Experts of a small language model: 64 SwiGLU neurons an expert.
Below are experts of layer 4 (counted from 0) of a mixture-of-experts language model. Rows are named router (the router's row for the expert), gate (a neuron's input weights, with its number), up (a neuron's input weights, with its number) and show model dimensions 0-223. Each number is 128 + 24 x the weight over its row's rms, rounded and kept within 0 to 255. Numbers have three digits each.
Before each expert's rows: "gets" lists some tokens that make up at least twice as much of what it gets as of all text. This comes from a sample of Wikipedia text that the model never trained on. Tokens count by the router's weight.

# expert 18
gets: " and", "-", ",", "\n", ":", "."
router:129087104127116131158131141127113166114157120099145113125132149125166129117117128106146138106153147187079116149113103115133123161130140128138088108102119126132132113145100111112106157107089114161146108132106151169136149165108107099133098115135135113121147152098128114143120107164092135156161110114104186141108099193128144106115115168126179150131126170117139136154097138165152156100141156132108097144138149093151082170158162132134165118125134161120153107100122146102103141137085120153114073144091151129111117110137135147137130112178181146153149150105102113092112125160136156096117131101117116099148107149125101127123105118168123160097153090084151158164133129166105127169165
gate0:123132149126099134115102166079116169138110166118159127135173104141201104144136107093133120134126120137116120153162169116110148134145088142091102148136135122139166116129169106098157158075138166126120111100123120148117118140093127174146142090107147142093115122126128136123141151125096154089126148139126150136126109128125150074133104118107097136152095174106141130153123121130092116093132160137133103170161143148149086113074097122135148131117074188120130173119147176100104151131115137129128141093140110131109114099123181148152104129104160102120158131104113148120118121166119131153152164118113131101112080126148159104142117138148149110142127142076127160139104091078134109135135
up0:155145094083118139130102141087140120145115097159158093110136104115115129127109152140137105150123103128101124112127138151127147130139096128148090112111133122127111143092141079153080133161149129157158126102145133138156099142139131117173169134179124108086121103147105105110087110158065103127078154149126108117170098131081125119119088159096150101099124164113107108160118074127082115147104128100135158148111131087087140143149113166111101111117110108153150135117111151111128100135102144106126127131145147104157145097096154129144078136126151130112089176140129152086106120158097078172124126116133131154091110081120135136122120112166113120092114133131160171117096125147145120104133
gate1:093141118092099140109141092125162160146163098104152122148117154122164065121104172113130111092111142115148140150121130133122107101113108108129100109130126126108121111137145100136138121117120132144116186120137102076159129197133127174162144146114116136129116140144178135147170107112113172122142130105103131170106115123144153112078128189135142124137143150117113132151107131162117148124135133118119147129118121126128115135157139099079098111122129159127097137130103103138075118130127144090119152132098146154106153108109161159068081083177121130103115173113144155134139120139081152105161110093083105138085181140143112132156109158125108152133126128074131104150137097149104102129142
up1:143144149085108106167131141108146180108127095179099136147106143154135146118122136131119072161136133144099108101101113167128139112117105158118103132122109137135143178101107138116158128112138104120130122136116145143148175102125111112170152127062105145129123155111128135135147147098141163122087186123130117138143123122102112100106161095110086159152083141149140110122130178085106059124097137132160143129188113116129139166107134120136164150096140151096151122105124094125114115154114116155122152115161113116120119104106103117123150112103095122090109087125118135112064101105114123116124083123175118128137112142146120145154115121111096093121116131109110118153146129107143056101097
gate2:146133136120120158139117120095104122158151099101146140113129108115119134127137154111114135102136119083125161093144103149131153108130127127183118098120139128153087079142101080118104100093141118088157110138071127142145135199129125097116129120132101150123126146155171098147138165140130091108147119148134140124129163152125153128141131145087091111166151110115134121096093152156163151144150083094118091090102095125134115159110126143158126140085167108067124084112143096128170140098167132139146131109093125164084091151103142150102134134125122154140136124089150147148110187140123101105097094120151103122128107130120092101119101128159118093115134147095108119146158113106112121104089
up2:138153152120145190096119122120110141147107143129142146131140116060121138146057164075125134157124118121119125151158129154125128146164121119123157091123124134159114114126136115093148122050202149126109166131129114108142142133135117103145118109172106160102151122147114093142116141182093114117129079151127120132149138139138164104144095105110125113137189137134144134117128119167098147109121133140079152169133133100163114138103091115116125122092107142096121127119158090139133119147076140104138132103164133133140112120133121106150120109135155124155144170096172132100102139135113146181108103106169095118158082119127112126117092124082112139117106128121125141153101095122110159127098
gate3:149123129175084123144164168113135141136136079129148139160151141122151114139165134161163118108112152143143143132140122094110138133165134131107159139064107126131182131113134131115108101134119153166146118109081148138127127141106096126130145128151147158110181099127129129133089110121125169172141127140127153125140143096184118103129126140129123112126093146141142142130153109153100079150104144171129108121163146139122096160115108111079127144073130148148119084130114130145083163149144120156121133152159092153159134151143113094126107084157102129177109096162113113103084141109115122117121096150146075102162119132135122129145113136138107114128141163167150141169060142144128130073106
up3:127109134107070107151145089126116116135132138102155146168164132105117112116138136125172134098149130154123111132124160138128114110224158139146135100138138143128155091116136156128094123125119128132128139090105079094115153093104148167123103152135132098150123120138114130136112135123137150125155156138130156131106146111160120118087103138155131141140154190147129162112147141114085126123179158100126136121164161117128106101084129114114122171155138089136166127148108149154118159152087126119128154150125144145125115081087156119139166117119099115146115135151125147136150099169092154099109103109108129150108120120172138149121151152092143090121137157081124115145102109110118072208128

# expert 1
gets: " |", " and", " ", "i", " 0", "g"
router:132167114140114111109124142129113127154116143121162151124144172127139129091122162138121114134119144144113144116107111115121157139148116082137129162137165108158143122165140125122141132101109100155148126157124152137113134145099146131119096103103108144144158115113094126174116093095073123129156117107097186088116084152118125107127162132104096140134132128078087138156156118128112160083098132181151098153187152148103127143132119122158099099131108125143100140132112205123090122140138087141147117079132144144118093092138102123184119109145157131196129126160136122122150134096124126052115141128118118110108109133134106117091110124146118160111129116116133107137121149185142076159117
gate0:132098143092161089083119130140088105124111105128121127184089090115099165137159138127118110132095105142158094126138107133119148147185150087139123109123138073156133056156115123107142079129142127161165102155165115144123129133154137114118112182108111109140109126115084128149094139146100123105141125171104153139148070101133152137133143130130152141098116154152128148105146137073131125141126191148147079145097106121131136104156120101186163107131119129085130136146113129130111155117136176154104106136151100124115114124125175114123123088119100140113130138132124109119107152123126093101125105161127131132124082114130148149087106095122122170144106134129115117133139124152175111152094
up0:117111103192089095150108163123143158131114149133081157148103131083142147109119144109150117171125153141152119145098098081151114098122114148101139132094141127104136122120100115132124146118149147128134121121097088165125118131129081136089144086098135136099142121122108090157162112129115166170163104111135168174098132162170134107140140122179138165089093110152133110146143140171104122121118078132142114148142144131137145123093149133139105113111109116109122151140121154140115131115132163103137124125170147136191118149140156103116079170144107152127107111134078108133091139107113150125123127118115087119149182097107159110167165162122117091127112118136145145104102133117083157099102
gate1:152115110137134131097137096130119113127098088127116127113157105177129138079090154149106099129120128094157154134129082156128098089127115122133117167089117090096103123143118102181117169152072076118151141146123120151121160166090173133132104170112103159133132135129117123151144143138109191119093130149154148159144094147141137115106153149108117131141102149106151111088143112120139121142105172129137135118096088112098116137151157140096165154143146114113157099139134147149113123110131104101093127074089148104118127107130117116136118130123116144096147128101125152105153152175134110080109109158127139147142102154094107083112129124094108111138108099154143101093087126119123056140128
up1:103125135109097090121125121127153158111148129118116103159123130087114139112140109116093141167171105125116145146175100164133106140140128153114106109160118091101138130086113098138099092108169105099165127151123091137111137125087094104119171165126139131090178091089110151136112141100088125144139119167124107130138168154080158154157162139133133148107174133109140149130161109083164131152116150168106149146139111122129128158129097099092137117112120152151141140154129129102135095147146135169128117129154121125102123141171104119094097138160096154086142103110111135071082110168133097139135148148137136110119173129145100129173169163126108137132125081097108105113108165135109143116152
gate2:136117160154124164159126144107102150178069137131132138102129160101106120095072088124136113129101155150126194085085134161131137107157105110138141154088155163145146135152150133124107138125104160104128119113140139109148113148125139122113067105106110108135119106125133143131092147142127123147142149127076133166145100093148133149116137128135100125108108097138063129101151088137113100105103144147116075200165143112146098114107081130113100117102125167151146103134117156124148130132099113149150139145093145190085138115093123143123121136080122157107123117112111140100156169104109117075140114100147137129102126124123118166120139113107125137102138115168145126117137145105148149147114
up2:129142150133087137124128084104139074122126178160121135120089158112143148133148130109165131107149100142167115146110130135107094082145132142106117141114085137160115161123157105145105119171149106109156112117110099141109095146135099114181095149098169166091129160137086109119140142140138147092146099170142136094129133131120144144158093120162168162126104178131115155121142131145093133121130133111112135120104152117110150149156105131117128140180113157134185086126147139139144075113170112139130125123153150109188090118138113146117147161152131148145096150132116117076113087102158097142125137142114133091098113142114124105110132134124154164109121108144118125135140137110154212153126
gate3:156127097139129138111124136141115143143135140131122126123128107184131131134150168132138138157111106146114088148119138123123135164122158112178095161161125128117142117152153128163104155113105120129143141150117120105134116143157145116071111122141143165170196101102127170154095133140118172131153125131167148141154141129145105122155119123119085113128163134139086143125110123140127161107097140099126135141145101132105124172112162141110073103159121154146127145113146157115173101059104100103098093086128115146101124140097091165095100111147166148129134080135098120107162106115145126104066139157192132147107110161175117105149113153115144142102115149154142133120115115141159145075137
up3:143118086104126173109115157127130144121131183124096113072136111129126120138100106140081109133098160139159116147127108185133152122131147145158154150123125152131144128100080106088160114146134112124157197116138141101104139180119107109167135157166144135117123108148157086106117178146172170140163104114119122102145088106129080117106119144121139155131113126155139162148121146117122142167112143106153167137108114125158144148115133150146127129141084114152143179157110118150163118124120134110057095096158153101164130144143153073114143088183108093146121120107120132107127129143138115116105110102081137131146147140128123148110116103124129161130119166154115111098105137104141098124132

# expert 19
gets: "|", " |", " the", " a", "-", "e"
router:092085150105143160176186141162129114130129132110183156118116146161144143093115163086133121099132154128115148126154107129102118160159113103143125118133154128142135110160127152141170097138088105114097156144099149082146154124129167100169156138154111114174150131113092112130102095153084096164151080164147121121164106120109135138118128132159144134150121159143182139121093133137148142133086150150142149134121167111097125103100156142138105079103122146127159135129089156134134120129141110165101098072174116136145126085135120145129143143146133150146149133119147147101076155172140085091140120126151151116135123140157105078127140139112131150161138137142115131155092159139147110136126
gate0:146097083082120156132117116151121188096129123125136101138096081131133108134149136119151167141138152085075103139058133130097123083093134145138131104091129072158124122137164105097139052133111110122128175144102120165103105121133130129136129132135178132147100126116141138133146138129126129157122112112107104126130094111132127158121139117157153104164183149156160133109111141127130181073120138107128126158178150124094109132168149098157128117149161124152095130095123152143142166126177102108100099112117128185155112159123139166166116120131131129135134126147186104092146094156127143139094146149111140112154139131123119109117138141115138114116164157148143136120129126155132125142128
up0:113088122109139147131128088136120135148130088156076151123071166126121119142113139112123152132169129127139103105126122089152086151132167169126126134074180101163094124107124167149114144150106174128139136118150096105134121118106129115133127149164100150153113152133099106127136080114133135140120125134147088149164129162125122164136112107116117133121161149083135133138105118110125113130147185138149141095100048145094120112125127120159147118133139128141111134142104084133138150155141141125115072107115114159110125105118071140133103151135153107135141146116127111153145136130106156160165164127165160150095089152112125183155133076159132174089137152157130152135144120123162132111170
gate1:120102143115090121118082147139098138145132098156145149162121107109147090152165137154134167133113173096140111151114153112083096089182111103125134121107087129096113077138119143088143103135133114108140125140115078099153130136108103149123117122145123117133194126076092128145126142121122129154155161106139117112144156103137114157108051152137120093117124146183133134104095107116134095092139120140162119137114080134103067157077132140104105124094135156106135130137158161125108130107100111110069137126131156163138098123115126189139150111100116127143110163120111117131113120135118075111108132108130130128147108132158137110152112133139124136114117146121115124108110147148194127162105
up1:103162111133163159070056123154090146138134112127144160138124077132105139103140130156118144143129115158088135120088084153101130142075168154131110108087147083144131129115112115081121140155137135124111130109147139126139135159104108140116147137123151115102130105131131112177131158136142105128095110148142127150150121065151141142046121140123141126143098143104070152136121133124187113092146114107130139108129117106141145151117100128114122107119163078104153131150103099123142085155130109203136157099110105152122167163120139101117093124157126171135107115123150133125142140061101144098133094117152129127112174115125163144136120126105131143136149126131115127136127139148138117097121
gate2:141102110115161157157088121133145101121140142122144159156115134167147145151163158120122135140140155104126124091141131123111158107133110140139110131130093161102106109131131140182146110100094110148104151091135111101062130123130176124119148205126094149111141115151088136097089102118148108147175132105165144091164119094104113135140135118142132141126143128134134140111180096079127121144112152145117136141127113124114132096111093100177100071159134103107146124113111147175132130136130121119143116107130127082122120156134135125140099125121105089167133143147094035109112128111102115115156092133166126168127101110129139145101160135176121134130141147117107131160086106142154115124085
up2:137117161113104145109141128099146119146098159117115137098143152082133097100165102190153131134120137137092124163141145135108131110161115138140164137106116119161163105147137135136121098132161150158139127119115135189131084119076165135115145117112105137125137105145137105174117154153118152091134123084196162149123093092139099118141121137136121155181126134127140144120135149143170118111113090095127125141153156119124139124128130117112111103142103124145168127103163123137143142127106137123174191088135119156158139136200111102116072143148088087151118137129095168174162145116142118112107081120134106143130134116117130136160139159140101105117125161094134119165119158086144117104155
gate3:101097121133140111149123148148167125099144108096097142134135148123192123138106103157084148138143160088158079148098148133114113143144100150197151096145123131103167096155116089103096115119142115151117134100095128121164136098127129135117158153166140134128131168142164134113139083102135140153164116138130110110109073097143150121144134090062151094112164159151149135081175133194142122166108116133133126127096131154141099117134136130140169126129156144113114135132116113139131150117168133167149087068134109144124132158123144151106121108138161119131126110089148147140099160139134099099077142123106116118148082114119109152119149126121144147108144162104123133121126153140158107107097
up3:160138121138137116163165195120145128094114147141117131134104213100155174105128146106096150119080134123119111121130139122075124145128117110118107119095142137099129168116184121151163111113127125120135140112125146159122132088128113109149143133131157107107139140154131117114164107106104090141139163091129099128133087135166096123144139090115138108129128127160092100162106145128121148124149106103138103120122155135102111143132151132164115102151149106085135150063125166140091119146138154135140144145202121122149124156118189125150167119143143147133164148175119161144101113152104152122128122113093127108132130152165167173135155108135142147160142155158097129176115132127114115173116